Weights of a small mixture-of-experts language model, trained from scratch on English Wikipedia.
Size: 12 layers, width 384, vocabulary 50257, 155M parameters.
Experts: 128 experts in each of 12 layers, 8 picks a token, a softmax router, a shared expert of 64 neurons.
Below are experts of layer 3 (counted from 0) of a mixture-of-experts language model. Rows are named router (the router's row for the expert), gate (a neuron's input weights, with its number), up (a neuron's input weights, with its number) and show model dimensions 192-255. Each number is 128 + 32 x the weight over its row's rms, rounded and kept within 0 to 255.
Before each expert's rows: "gets" lists some tokens that make up at least twice as much of what it gets as of all text. This comes from a sample of Wikipedia text that the model never trained on. Tokens count by the router's weight.

# expert 117
gets: ":", " of", ";", "'s", " \"", " and"
router [ 37 103 126 148 123 129 144 133 151 210 116 190 151 127 142 105 157 175 105 122 145 115 155 136 253 122  98 141 114 127 121 109 128 146  76 150 131 115 119 137 122 110  80 129 124 171 108 134 131  61  92 113 110 118 128 135 153 150 122 119 138 121 147 129]
gate0 [190 131  99 134 125 118 189 134 141 123 131 135 156  50 124  63 114 127 144  82 125 110 107 139 149 110 116 104 100 123  86 140  94 137 190 167 117 176  86 123 134 136  71 164  80 139 135 111 104 136 141 162 153 128 116  84 133 131 143 170 117 100 165  97]
up0 [158 172 152  94 179  93 127 123 176 129 175 145 138 118  96 118  87 114 139 127 110 120 107 100 143 176 178  71  91  85  92 112 122 178 186 124  80 172 143 114 110 144  80 132 150 115 170 106 131 141 100  82 113 162 135  75 122  90  80 121  78 170 118  54]
gate1 [ 61  58  86 102  97 132 186 115 116 128 119  84 188  92 135 120 182 131 136 125 134  96 107 119 109 115 132  96 123 133 119 117  77 145 134  84 145 136 100 123 153 159  97 192  50 138 115 148 125 104 143 163 117 121 129 155 143  97 124 130 108 115 158 143]
up1 [144 156 134 147 142 147  81 157  75 118 115 141  91 137 150 142 115 138 101 113 147 133 123 144 119 123 131 162 138 169 109 148 172  64  99 209 140 116 116 194  79  80 164  90 108 111 113  84 107 135 170 138 182 125 111 138 130 193 191 158 179  87 165 163]
gate2 [105  97 141 131 146  69  97 120  58 103 106  79 106 143 151 143  89 112  97 107 157  87 116 130 111 146 148  80 141 134 135 115  67 161 115 126 166 134 114 169  59  87 145 119 113 180 151 161 112 151 136 145 110 143 120 126 168 106 119 160 113 128 157 155]
up2 [161 144  57 162  89 134 131 102 114 160 134  96 194  97 164 119 185 138 143 150  72 146 112 159 109 119  71 130 116 178 113 143 154 142 150  78 152 130 143  91 155 132 128 189 106  93  97 116  45 171 123 142 126 177 121 136 124 170 153 141 157 104 171 148]
gate3 [149  98 118 117 129 175  70  85 147 179 133  83 136 119  68 132 143 104 174 190 158 163 183 101 192 148 145 103 101 128 165 135  91 127 136 133 124  84 126 193 156  78 111  95 143  77 139  85 113 165 138 106  97 136 141 148  45 117 112 158 101 136 124 104]
up3 [157 170  97 139 105 127 141 130  86 140 127 168 175 136 145  90 173 147 228 180 157  99 171 127 128 113 113 128 182 127 166 141 154 106  97  67 129 136 125 127 128 129 163 149 157  77 116 128 110 177 131 125 105 122  99 147 139 150  91 148 110 106 129 125]
gate4 [160 195 119 101 112 141 164 120 140 136 133  48 134  98 140 166 153 127 120 130 172 185 145 130  95 133 129 105 119 124 120 102 109 141 132 100 145 168 105  97 178 135  71 178  90 108 119  83 136 115 145 163 152 111  96 115  73 145 157 129 128 127 146 129]
up4 [ 85  38 129 154 117 153 131 145  51  90 107 170 130 125 140  51 136 156  91  90 153  85 121 174 152 116 119 174 149 157 122 185 151  81 115 142 145 109 123 164 105  88 149 119 112 176  99 182  92 198 139 158 133 142 108 153 186 167 186 172 156  69 151 161]
gate5 [ 85 159 122 162 136 171 119  74 137 120 125 162  58  87 179  97 140 129  52 179 103 128 122 132 109 139 114  97  71 119  89  97 171 172 189 122 151 154 149 161 140  86 143 138 109 106 131 146 152 139  87 132 107 161 124 187 115 106 130  71 127 163 104 140]
up5 [151 107 134 108 102 135  56 125 139 139 131 129 100 117  93 132 114 177 129 115 154 154 163  99 194 118 161 122  74 116 197 161 118  94  85 122  90 119 106 105 176 145 180 141 132 155 113  92 139 161 121  95 150 107 144  93  99 117 136 163 119 122 137 127]
gate6 [103  82  97 128 160 150 154 101 154  90 125 174  77 134 140 116 110 140  66 139 191  67 255 110 120 119 169  74 147 103 169  79 126 121  67 130 112 146 143  52  90 129 112 156 159 116 150 127 158  78  93 132 127 135  86 169 115 118 104 108 112 160 126 134]
up6 [158 110 136 115 124 230 137 121  83 143 160 139  61 110 114 123 135 158 106 209  97 107 147 125 146 118 142 106 117 105 167  71  98 130  70  83 100 150 137  92  98 174 126 128 150 122 134 163 131 152  88 136 137 164  91 146 109 120 135  89 107 150 126 153]
gate7 [123 116  83 143 137 135 167 134 141 134 140  96 145 134 152 107 180 123 161  77 150 135 180 150  75 141  97 117 147 166  96  82 165 164 106  83 144 143 124 199 151 149  85 164 110  73 137 104 104 101 145 173 143 178 154 136 104 139 123  75 142 150 145 188]
up7 [128 142 106 129  87 167  87 134  67 112  86 166 130  92 136 139 138 142  92 175 141 116  95 147 134  92 132 146 120 156 110 223 132  98 157 124 154 109 111  89  99  94 166 134  97 186 114 172 104 174 148 140 142  95  87 148 135 166 162 194 163  93 132 101]
gate8 [185 120 155 114  92 104 164 117 155 112 131 120 132 126 139 148 131  89 146  96 157  65 163 117 128 120 131 169  71 162 143 157 105  93  75 139 127 124 133 165  70 129  67 181 124 106 134 158 106 127 120 132 146 165  78 143 165 143 138 143 165  92 146  91]
up8 [132 152 163 100 145  67 116 118 135 150 135 192 166 166  90 127 111 106 131  83 163 135 189  82  86 131 122 148  63 126 154 114 104 102 103 147 110 157 170  86  83 156 129 172 136 135 158 158 163 145 120  98 125 143 160 164 136 109  83  75 130 129 114 108]
gate9 [124 159  82 108 116 149 187  75 120  89 138 146 106  91 128 133 152   4  99 147 122 119 131 163 149 152  81 123  77 136 143 147  97 125 138 106 138 110 128 142  97 144 105 143 134  95 132  85 127  48 101 153 126 147  81 177 147 153  84 130 151 130 142 122]
up9 [ 96  91 140 145 130 170  93 160 119 167 138 138 121 166 171 158 165 173 134  83 135 123 185 118  96  79 180 148 165 146 187 113 142 103 109 152 115 121  77 126 147 118 147 123 120 140 124 114 102 160 154 132 126 114 169  96 148 112 148 127 139 116 117 181]
gate10 [141 169 128 135 133  94 116 116 157 152 151 101 190  73 143  92 126 102 175 143 112 102 131 120  81 139 146 119 147 113 144 122 190 148 126 215 128 102 151 149 220 133 118 114 140 113 135 144 128 132 131  94 136  98 135 144  89 143 147 113 124 149 122 135]
up10 [101 142 127 109 140  32 102 118 131 115 142 162 135  81 137  93 101 136 152 131 133  99 136 112  90 142 154  71 103 115 150 118 162 214 136 173 124 105 144 149 183 201  98 116 113 160 124 116 157 147 154 148 131 176 147 162 102  90  78 128 115 132 129 129]
gate11 [147 115 118 177 120 140 167 120 159 118 107 135 223 138 145  84 125 135  47  78  77 187 119 134 115 148 146 157 201 123 123  93 108  89 150 173 117   0  81 104  68 106 115 130 132 128 124 202 133  42  80 123 114  22 112 171 135 165 112 111 128 106 118 137]
up11 [120 104 149 171 123 103 140 153 148 187 119 117 224 120 150 122 134 147  91  82  85 166 111 118 121 153  97 138 185  89 128  85 116 119 121 181 143  58 103 103  71 155  93  99 137 103 123 186 137  82  99 118  92  61 152 165 140 134 142 130 136  98 122 145]
gate12 [117  45 108 118  85 202 134 166 164 157 110 110 150 158 195 146 139 160 133 184 161  24 111 151 148 134 177 143 152 132 123 142 155 110 144 201 140  95  85 167 131 101 137  75 136 111  81 173 124 148 154 119 192  91 103 108  46 188 167 116 134 156 133 162]
up12 [104 144 115 128 137  64 125 141 132  37 151 154 125 107 104 164 145 152 145  79 133 110  92 106 134 141 189  93  74 115 145 140  76 163 136 144 168 157 190  68 129 137 110 122 113 177 124  92 179  74 137 126 112 121 103 168 156 103 139 116 118 158 121 125]
gate13 [153 120 113  70 136 122 172 128 184 117 140  87 119 127 139 145 159  58 127 143 139  83  71 141 124 145 156 131 150 105  42 176 103 137 179  83 120 100 143 183  98 132  79 107 116 120 122 121 144  67 118 112 100 157 129  61  94 152 132  61 123 148 117 110]
up13 [151 119 143 128 197  92 129  87 185 141 148 163 107 140 110 125 114  98  92 137 202 133 170 126 144 163 171 102 140  83 130 129 149 143 176 176 131 138 155 116 132 116 127  81 145  57 133 120 145 131 139 111 129 150 163  77 100 141 162 111 101 164 110  82]
gate14 [ 70 117 117 102 115 201  96 105 135 108 121 182  99 122 142 142 108 119 120 211 181  99 118 125 191 147 109 141 104 133 133 150 125 118 128 137 139 153  92 140  75 172 125 102 134 133 116 104 122 171  96 146 125 125 105 104 149 132  89 138 138 120 112 129]
up14 [126 144 135  96 129 126 161 117 171 165 138 145 146 161  92 147  93 108 131  78 168 131 112 111 108 197 127 138 156 121 115  81 135 118  93 183 142 156 152 139  59 103 101  91 149 110 134  68 142 112 151 128 135  84  55  98 118 150 120 114 110 112 121 136]
gate15 [ 87 103  98 234 100 123 158 178 135 152 120 129 144  99 168 127 140 120 124  81 124 147 168 103 114 126 114 207 119 134 159  59 126 106 181 112 143 163 104 112 131 133  82 138 146 138 134 115 111 133 150 125 162 142 185 167 151 151 125 115 159  79 153 140]
up15 [ 70 100  99 195 157 107 166 137 169 116 153 117 195 156  86 118  79 103  84  91  93  99 189  95 151 172 125  99 122  77 164  89  87 141 112 111  85 118 153 121  88 178  81 114 158 160 164 103 120  67 125  84 126 125 147 163 154 106  69 123  96 150  99  69]
gate16 [201 103 129 160 123 129 107 124 132 136 119 177 110  90 124 102 100 123  62 143 132 187 158 155 147 136 175  90 127 109  96 145  96 218 209  88 135 154 132 127  90  82  82 146 129 103 135 131 118 156 190 114 122 146 123 103  63 114 128 123 126 143 135 118]
up16 [137  88 117 131 148 116 114 138 128 109 113 122 101 163 117 115 126 124 120  55 152 125 146 129 168 134  97 154 180 111 232 143 126  58  82 135 125 133 109 117 158 120 143 108 136 132 149 112 142  77 124 137 126  62 106 167 133 136 115 124 125 147 123 138]
gate17 [123  87 110 104 104 162 140 145  82 157 112 111 116 135 142 146 170 113 143 131 103  91 170 163  96  83 145 188  93 141 107 114 150 100 139 104 172 139  77 136 109 124 159 111 110 161 126 133  83 118 132 170 187 135 101 136 147 141 171 152 182 116 157 151]
up17 [105 175 116 102 129 180 114 180 123  93 152  66 150 154 101 126 136 116 129 118 123 109  65 124 150 135 123 126 117 131 123 182  74 110 119 168  89 142  83 154 191  77 119 118 109 162 144 199 130 157  66 119 110 122  56  99 143  75  82 171 122  99 111 107]
gate18 [146 146 117 142 152 130  51 188 153 165 147 110 125 104 106 136 115 121 134  86 113 141 100 143  25 130 107 132 127 138 173 133 131 139 184  99 138 115 156 141 116 135 156 115 145 109 141 132 128 123 184 116 143 167 141 167 155 138 128  79 103 124 108 135]
up18 [139 135 138 125 170  90  78 167 175 156 161 144 148 101 102  83  90 156  59  66 120 148 112 108  59 133 110  95 145 110 170 139 103 161 157 110 142 143 147 113  72 117 142 120 145  90 123 147 165 130 164  94 127 161 121 166 182 114 105  70 112 125  72 124]
gate19 [170 134 125  80 129  67 144 159 133 157 129 165 114  72 110 128  84 118 111 138 115  85  87 129 125 134 117  67  69 146 138  72 101 229 235 116 130 120 199  96 176 167 125 121 100 157 145 178 167 151 127 103 152 251 145 163 111 116 119  87 112 181 146 134]
up19 [128 197 122 147 144 125 101 144 124 106 139 164 119 141  88  95 105  71 147 132 113 107 118 110 169 144 136 179 119 153 103 141 124  67  85 165 135 100 163 118 154 144 154 113 116 162 116 177 164 141 137 101  93 170 121 105  84  91  69  79 104 130 116 114]
gate20 [145  72 135 173 138 209  67 134  94 158  97 214 121 132  97 195 141  99 100 159 159 156 176 114 183 115 110 136 166 130 135 209 148  98 113  89 136 172 112 151 142  87 154 149 142 176 105 189 126 168 145 125 116 104 127 104 116 134 104 101 140  97 155 123]
up20 [139 170 104  50 104  97 199 111 117 118 112  75  71 160 145 110 122 159 143 157 103 111 125 147  46 136 109 129 103 136 125  93 106 115 171 146 124 127 107  58 152 192 153 103 116  50 112  95 114  83  99 143 162 115 171 101  94 143 133 147 158 166 161 156]
gate21 [100  88  97 139 123 183  97 136  85 158 122 160 139 104 179 158 119  86 127 180  93 118 161 157  97 123 104 198 106 143  99 116  52 146 141  89 142 162 130 120  78 206 159 126 141  99 116 165 121 177 129 147 137 113 159 111 145 152  96 106 155 134 140 153]
up21 [180 150 139 113 121  95 120 102 191 112 131  81  96 136 109  53 118 170 146 125 130 157  94 128 134  91 137  94 131 151 138 178 189 166 143 175 124 125 101 160 230  89  97 114  77 151 108 119 122 103 119 147 155 119 142 108 109 106 171 143 139 128 131 153]
gate22 [150 122 131 146 147 122 111 104 132 210 157 172  99  69 126 127  96 103  94  93 111 113  99 153 127 130 107 114 122 146 187  42 165 109  91 150 124 166 120  53 106 114 130  80 155  88 155  42 151 146  83 122 157 118 183 142 122 139 144 138 127 148 130 143]
up22 [ 80 144 102 124 121 118 139 205 123 141 150  97 110 197 117 128 157 113 162 128 130 110  94 124  93 122 127 124  72 122 118 113 128 161 178 218 122 132 103 213 188 119 114 127 118 161 128 177 134 133 116 120 120 115 139 194 121 115 144 174 132 153 160  96]
gate23 [ 69 142 136 148  90 152 198 154 169 116 153 172 182 140 111 146 197 109 204 131 150 108 170  91 123 151 103 120 121 123 135 178  69 152  89 164 107  88 120 135 190 123  95 119  74 153 122 124 130 105 154 148 131 141 100 145 161 117 118 164 130  76 123 146]
up23 [205 110  81  79 147  98 118  94 105  94 109  89  95 131 161 155 113 166  75  93 109  64 150 145 128 104 116 130 108 146 144  79 134 126 157  67 140 179 112  99  68 185 134 140 138  87 119 141 129 115 106 133 123 129 139 150 110 126 118 119 147 181 127 149]
gate24 [168 173 140 177 119 116  90 157  97 144 140 101 140 147  96  83 111 192  92 162 116 166 115 125 103 139  73 164 207 129  63 134 102  45  81 143 121 149 160 168 161  83 150  91 142 126 151 129 150 151 123 103 133  75 125  35  59 126 159 149 125  66 121 123]
up24 [159 192 120 145 133 108  88 183 115 208 140 102 149 147  93 120 100 116 185 118 108  82  87 114  79 169  66 120 170 130  84 122  83  58 183 133 110 145 172 188 151  95 178  61 132 180 153  95 195 142 121 103  97 109 134  99 102 153 116 164 120  93 116 109]
gate25 [108  70 122 134 118 149 161 123 112 199 141  94 181 119 121 137 142 179 171 126 148  91 138 155 147 125 124 124  89 162  80 109  69  96 105 122 166 167 112 126 126 128 110 177 107 128 111  59 147  69 125 126 128  82  84 135 126 146 140 115 124 115 131 136]
up25 [ 73 123 129 108 171 112 165 120 151 155 188 103 173 141 104 119  78 146 164 146 155  50 141  98 137 159 125 118 102  96 103 100  43 108  61 121 101 165 159 110 141 134 144 128 147 140 167  73 191  57  72  84 103  89 113 112  92  87  79 117  99 157 130 121]
gate26 [152 127  57  98 138 111 113 133  79 115 122 134 126  46 164 189 116 160  80 107 131  64 145 144 130 135  79  97 117 124 153 147  53 187 111  46 137 164 139  36  71  75 139 149 106 138 135 121 137 143 140 114 120 175 101 125 144 134 146 125 105 144 129 134]
up26 [124 116  78  84 159 108  96 120  58 147 153 121 117  73 143 174 124 153  59 157 148 122 156 137 101 114 128  94 128 133 167 156  93 153 166  79 109 153 138  71 116  95 159 172 107 134 115 113 140 145 121 112 115 157 148 136 102 139 124  85  96 146 140  98]
gate27 [ 92 168  95 131 137 114 161  89 137  91 119 151  92 123 140 170 106 131 119 193  84 134 158 152 130 122 110 102 102 133 115  79 114 217 141 130 132 124 152  64  70  80 107 106 124  76 127  78 118  65 122 129 159 158 145 119  78 128 105  67 133 170 110 147]
up27 [167  67 157 156 125 166  45 192 100 176 120 142 204 158 114  88 123 109 113 102 160 167 118  95  81 149 166 134 168 133 104  96 116 104 101 119 146  81 114 136 123 130 159 138 118 141 128 125 144 172 148 117 125  97 123 141 163 108 180 171 127 115 140 136]
gate28 [ 83 131  88 139 108 145 181 104 124 152  90  71 207  91 168 155 181 166 110 170 140  91 144 126 134 120  90 128  94 144 115 119  54 147 138 103 147 152 109 112 140  94  92 113  83 176 107  62 117 139 125 138 150  79 127 127 108 117 178 128 133 100 128 145]
up28 [ 87 147 112  98 148 154 116  73 189 105 157 107 180  90 126 125 130 135 137 138 153  95 122  84  78 134 106  96  96 125 122 102  70 154 175  35 116 151 122  86 151 126 114 113 147 127 167  42 166  73  75 104 108 157 125 137 107 104 111  91 115 164  89 139]
gate29 [ 98  93 134 115 109 123 178 148 112 145 131 196 205 166 190  94 141 134  95  63 113  95 129 121 125 113 135 111 201 120 157 120  97 169  50 142 138 111  66  68 108 154  99 153 121 165 132  97 139 132  73 129 129 132 110 148 166 143 130 135 148 146 144 115]
up29 [147  95 118 112 133 148 149  84 136 131 139 197 120 147 161  87 134 164  41 127 131 125 157 121 174 118 174  83 131 118 148 131 108 174  96 137 109 134  94  63  87 138 119 138 151 150 129 108 156 111  54 108 124 120 106 110 134 126 106 116 133 141 117 114]
gate30 [129  68 106 152 134  75 121 124 125 104 138 155 152 106 107 174 162 197  90 156 149  77 162 125 152 124 133  82  97 111  60 160 127 179 130 123 113 114  89  90 157 169 102 126 122 152 145 157 146 171 151 160  90 109 130 121  59  97 114 100  93 130  79 166]
up30 [198 127 158 129 121 129 184 116 154 116 135 205 181 110 133 114  74 110 151  93  81 125 142 170  30 103 120 140 150 151 165 106 131 135 152 150 148 117 150  76 122 128 129 128 171 112 121  59 126 108 125 140 182 147 189 151 139 149  93 144 141 137 119 135]
gate31 [108 170 113 126 160 153 154 141 102 147 118  47  82 147 161  97 167 120 213  77 119  95 137 149  89  76 125 113  98 163 173  78  91 124 140 107 149 155  66 106 195 161 143 171  94 145 136  89 124  71 146 146 123 132 150 165 139 125 123 147 129 107 132 153]
up31 [ 96 116  94 150 131 104 113 149  96 189 106 121 153 123 122 118  80  78 128 150 135 145  86 158 140 147 102 161 108 158 138 127 129  49 185 157 155 187  80 152 110 198 195  90 148 105  85 131  85  98 156 149 153  85 129 149  97 155 168 153 164  69 165 134]